Below are experts of layer 5 (counted from 0) of a mixture-of-experts language model. Rows are named router (the router's row for the expert) and show model dimensions 192-383. Each number is 200 + 30 x the weight over its row's rms, rounded and kept within 0 to 999.
After each expert's rows: a language model's description of what the expert responds to. This comes from a sample of Wikipedia text that the model never trained on.

# expert 2
router,190,216,230,155,239,216,207,184,171,219,131,195,190,203,201,165,165,219,223,197,265,185,256,190,192,194,209,184,206,173,166,208,219,182,208,158,184,168,218,181,230,223,220,201,205,191,256,182,194,181,198,178,199,241,208,212,168,180,264,176,196,157,268,197,217,192,177,210,222,181,194,191,182,216,207,213,133,261,192,230,244,150,227,254,198,261,172,168,177,188,168,124,212,204,178,215,213,139,185,208,246,167,197,191,199,174,206,274,211,209,220,185,139,217,191,226,197,153,202,238,192,221,189,226,227,184,222,194,187,221,180,254,212,215,198,197,191,172,213,209,198,225,216,247,213,210,245,251,204,121,218,219,227,215,196,220,206,219,201,199,229,209,172,176,225,189,193,216,214,202,263,217,131,188,192,237,221,192,194,168,218,145,230,182,178,219,221,213,166,193,265,215
What it handles: Personal names, pronouns, digits. First names and male nouns like William, George, father, plus he/He and year digits after 18, 19 or 20.

# expert 6
router,198,215,217,159,243,218,209,181,177,212,128,207,193,198,195,169,167,226,227,195,249,173,264,191,184,192,214,189,208,168,156,208,217,181,205,164,186,159,221,187,226,226,220,199,206,189,252,189,194,183,185,175,206,242,206,208,158,170,265,162,206,152,257,202,221,185,173,209,220,182,202,184,183,213,210,208,134,258,186,232,245,147,224,251,194,248,168,163,177,186,164,125,215,203,173,204,212,142,183,209,232,157,193,194,202,184,207,260,209,211,214,183,143,234,187,228,194,149,206,231,187,217,193,238,219,175,227,190,182,219,178,250,205,218,202,203,192,172,205,205,195,228,213,250,213,219,233,254,203,127,223,215,231,219,200,218,210,222,215,200,236,212,151,182,217,189,197,233,219,194,249,220,137,198,193,240,217,193,206,172,214,153,230,169,177,217,222,216,169,185,262,219
What it handles: Word-internal pieces, scores. Mid-word fragments like itt, anc, Rot, table divider rows, and numbers in win–loss records and standings tables.

# expert 16
router,194,202,211,167,256,199,198,182,142,217,158,210,204,186,179,167,170,213,222,203,241,178,265,186,190,187,209,171,204,178,169,207,210,175,207,162,182,201,228,181,226,199,220,196,199,195,254,191,201,188,193,151,240,207,210,210,179,170,245,179,200,165,252,203,216,194,190,209,217,192,189,192,188,209,206,223,127,243,181,227,239,147,220,248,149,231,151,164,174,177,194,137,211,220,186,220,209,129,186,209,222,192,180,180,198,190,221,255,207,208,209,181,128,223,198,238,206,133,190,213,194,219,200,233,209,197,215,205,177,216,170,292,197,208,197,210,200,158,214,208,201,212,212,210,227,214,255,250,198,130,231,209,210,200,194,220,205,218,185,194,224,207,208,179,218,191,197,215,214,198,260,222,158,210,199,228,202,203,186,194,225,156,236,158,181,199,214,206,173,189,253,204
What it handles: Years and time nouns. Last two digits of years after 19 or 20, such as 2012 and 2022, and time nouns like years, century, season.

# expert 26
router,196,219,227,159,237,221,208,180,162,217,134,200,196,182,199,176,164,225,225,196,255,183,260,191,190,192,211,189,209,169,164,209,216,182,207,179,178,167,223,189,231,224,218,195,209,183,249,187,189,181,179,174,195,232,202,210,161,177,264,171,194,153,262,200,226,191,178,213,220,178,197,187,182,216,207,212,128,256,188,237,241,149,224,250,198,255,178,165,170,185,164,125,209,209,177,215,212,134,182,208,235,160,196,195,202,179,208,273,212,206,214,188,154,223,184,227,201,148,205,241,186,220,190,235,227,185,223,195,177,222,173,245,217,216,197,197,195,171,213,212,196,226,211,253,214,213,238,252,204,121,234,213,220,215,194,216,207,223,210,198,226,213,163,178,228,188,198,221,218,195,258,222,144,191,195,233,220,193,195,177,220,152,231,172,175,213,217,212,161,185,251,214
What it handles: Place and institution names. Parts of place and organization names after in or from, such as French, Venetian, Fair-mont, County, Hall, Airport, Billboard.

# expert 4
router,192,218,222,145,232,217,207,179,175,226,128,202,185,190,197,170,167,217,224,192,265,170,259,187,189,197,210,194,208,174,166,203,219,184,208,153,184,165,222,188,232,213,224,198,203,185,253,188,189,178,177,183,197,232,202,212,162,178,273,174,193,148,264,199,228,192,175,209,224,179,193,184,184,212,208,217,135,259,189,232,234,157,225,258,194,248,168,164,172,181,167,134,213,201,180,208,205,138,187,211,240,162,198,192,201,176,210,271,213,206,217,188,155,222,187,226,200,151,207,235,192,219,188,237,225,190,224,194,182,223,175,248,212,217,196,201,194,165,207,206,195,228,221,247,217,217,249,250,204,124,227,216,227,214,194,218,207,218,214,196,234,212,156,183,223,190,200,217,219,199,271,223,131,188,189,239,224,193,196,171,215,149,227,179,182,216,218,210,161,183,263,209
What it handles: Mid-name word pieces. Word pieces and second words inside proper names and nouns, often after New, High, South, as in Zealand, School, Straw-berry, Lorenz-oni.

# expert 28
router,193,215,222,153,242,217,210,180,178,218,128,202,191,186,194,172,164,221,224,195,260,184,263,189,189,198,213,193,210,174,166,211,218,180,212,170,179,171,221,185,230,224,218,197,207,184,251,188,195,179,189,183,192,239,204,212,158,177,269,173,197,154,263,203,225,195,180,210,225,179,195,186,182,216,212,216,134,255,189,234,240,147,224,258,194,257,174,171,176,184,154,129,213,202,177,211,211,146,182,209,245,165,190,194,193,178,207,275,210,206,218,186,154,220,184,225,195,158,200,242,188,218,191,236,230,190,225,189,183,220,172,247,213,219,201,201,194,172,219,211,198,225,211,244,212,210,244,252,202,125,222,217,228,214,196,213,207,217,200,198,230,212,166,178,226,188,199,217,217,202,264,217,141,189,191,233,219,194,195,162,215,147,227,177,181,218,220,215,166,188,261,212
What it handles: Capitalized list item starts. First tokens of list entries, table headers and titles, often capital initials like H, W, K, or commas in dates such as April 27, 1976.

# expert 25
router,201,216,229,157,236,215,212,190,189,212,128,202,194,194,191,189,174,222,234,195,249,172,255,190,192,204,213,181,215,170,164,214,228,180,208,151,183,162,225,191,225,221,219,191,204,188,250,183,197,182,185,178,185,235,202,205,161,165,261,179,196,146,262,208,217,179,176,201,224,177,192,189,180,220,207,211,138,267,190,230,237,142,222,257,195,244,180,162,169,179,164,125,218,209,180,205,212,130,185,208,237,152,183,201,201,186,210,273,218,215,208,186,150,218,187,215,199,157,205,241,193,213,189,229,200,187,225,193,188,219,171,257,216,213,190,191,191,167,220,208,183,222,217,240,217,215,230,251,198,126,215,220,222,213,192,219,205,224,204,197,242,214,160,175,221,193,196,226,218,183,251,216,132,183,197,240,226,195,190,164,219,149,228,157,178,216,213,211,163,198,258,210
What it handles: Coordinate and percent digits. Decimal points and digits inside geographic coordinates and percentages, like 43.92°N and 0.8%, plus football position abbreviations DF and GK.

# expert 11
router,194,216,215,153,232,217,207,184,178,214,128,201,182,183,202,181,170,222,225,193,253,173,261,193,194,193,216,185,208,172,168,209,217,182,211,163,173,166,222,182,227,215,219,195,204,185,251,186,193,180,186,188,199,242,199,208,154,176,263,174,198,149,259,197,226,192,176,211,228,179,198,189,186,218,205,217,139,255,189,234,246,149,226,250,187,256,173,159,172,187,155,128,202,204,178,208,215,140,186,213,239,159,192,197,198,183,211,270,212,208,212,189,150,227,190,226,193,149,203,237,190,219,186,230,231,185,225,195,182,222,175,250,213,217,198,201,196,172,217,209,198,222,216,248,220,217,251,254,203,125,217,217,226,222,196,219,209,220,204,196,231,210,166,183,229,188,204,224,219,198,262,216,139,188,189,235,219,198,202,168,219,147,226,178,177,213,222,215,167,189,265,220
What it handles: Quotes, spaces, civic nouns. Opening quotes, the space before a day number in dates like April 27, and civic nouns such as President, community, village, Mayor.

# expert 12
router,196,218,209,154,238,219,208,183,173,219,128,198,184,191,198,175,170,222,220,196,259,175,262,192,190,192,213,194,207,167,160,210,215,174,214,164,183,161,221,186,238,219,218,206,202,189,250,189,197,182,193,180,197,250,203,213,159,172,270,175,199,150,257,198,228,180,181,205,221,181,194,186,184,213,209,218,134,257,188,239,242,154,226,256,197,251,171,158,172,186,162,133,209,207,176,212,210,138,185,212,232,161,198,195,195,174,206,270,214,212,214,185,148,226,186,223,197,147,204,242,189,216,186,224,225,182,231,196,185,222,173,254,217,222,196,200,195,170,207,205,200,227,214,247,212,213,243,254,200,118,219,218,235,217,192,216,207,219,207,201,228,212,173,176,225,185,198,223,217,194,253,217,135,187,194,242,223,194,195,170,219,149,226,173,182,213,221,209,166,190,254,215
What it handles: Name and foreign pieces. Syllable pieces inside foreign or proper names, such as Iber, ou, Beren, az, and first names like James, Jason.

# expert 21
router,187,218,223,175,222,195,216,217,252,213,164,228,208,218,223,175,173,211,194,186,180,183,242,198,195,178,208,164,212,181,166,191,171,184,222,207,149,196,195,189,204,213,216,206,192,206,222,189,232,172,200,203,209,244,172,198,129,184,241,267,217,133,210,192,271,186,192,225,213,160,214,199,179,208,188,198,155,260,184,230,214,142,205,225,260,197,160,211,173,200,198,152,264,178,175,222,185,194,193,263,237,234,184,165,196,180,223,260,208,184,206,252,94,227,180,203,223,168,233,226,210,206,207,194,163,205,215,192,189,208,161,221,286,215,207,203,186,178,119,199,211,195,166,256,203,187,199,240,197,209,250,228,193,230,192,175,219,211,238,180,206,215,144,183,207,186,232,240,210,209,211,203,192,216,197,224,177,170,191,141,180,166,211,232,182,238,210,196,140,163,202,213
What it handles: Main verbs. Verbs and auxiliaries after a subject or was/to, such as had, made, began, joined, describing, known.

# expert 14
router,188,213,229,159,236,219,210,184,175,221,129,206,190,178,195,176,169,217,217,195,256,177,263,184,190,191,211,192,212,174,166,211,219,184,211,160,187,163,222,189,227,219,217,201,203,189,253,190,193,183,192,179,187,234,197,206,150,179,259,175,192,147,262,195,224,191,170,206,227,181,196,189,187,217,204,212,140,258,189,232,240,151,220,255,199,268,172,162,172,183,161,131,215,201,184,209,213,142,184,211,244,155,206,202,208,177,209,269,212,207,210,187,139,233,195,225,201,148,199,237,189,215,194,232,223,184,222,196,178,218,178,258,205,218,196,199,192,162,209,212,198,223,212,259,208,215,248,249,200,124,223,219,221,216,194,217,206,213,200,194,228,210,172,179,223,196,199,226,216,202,269,225,140,193,195,236,222,189,194,167,216,146,222,175,184,214,216,212,162,189,255,217
What it handles: Foreign name fragments. Mid-word pieces of non-English names like Ko-hno, Art-uro, Singh, -sk, -ik, plus month names after born.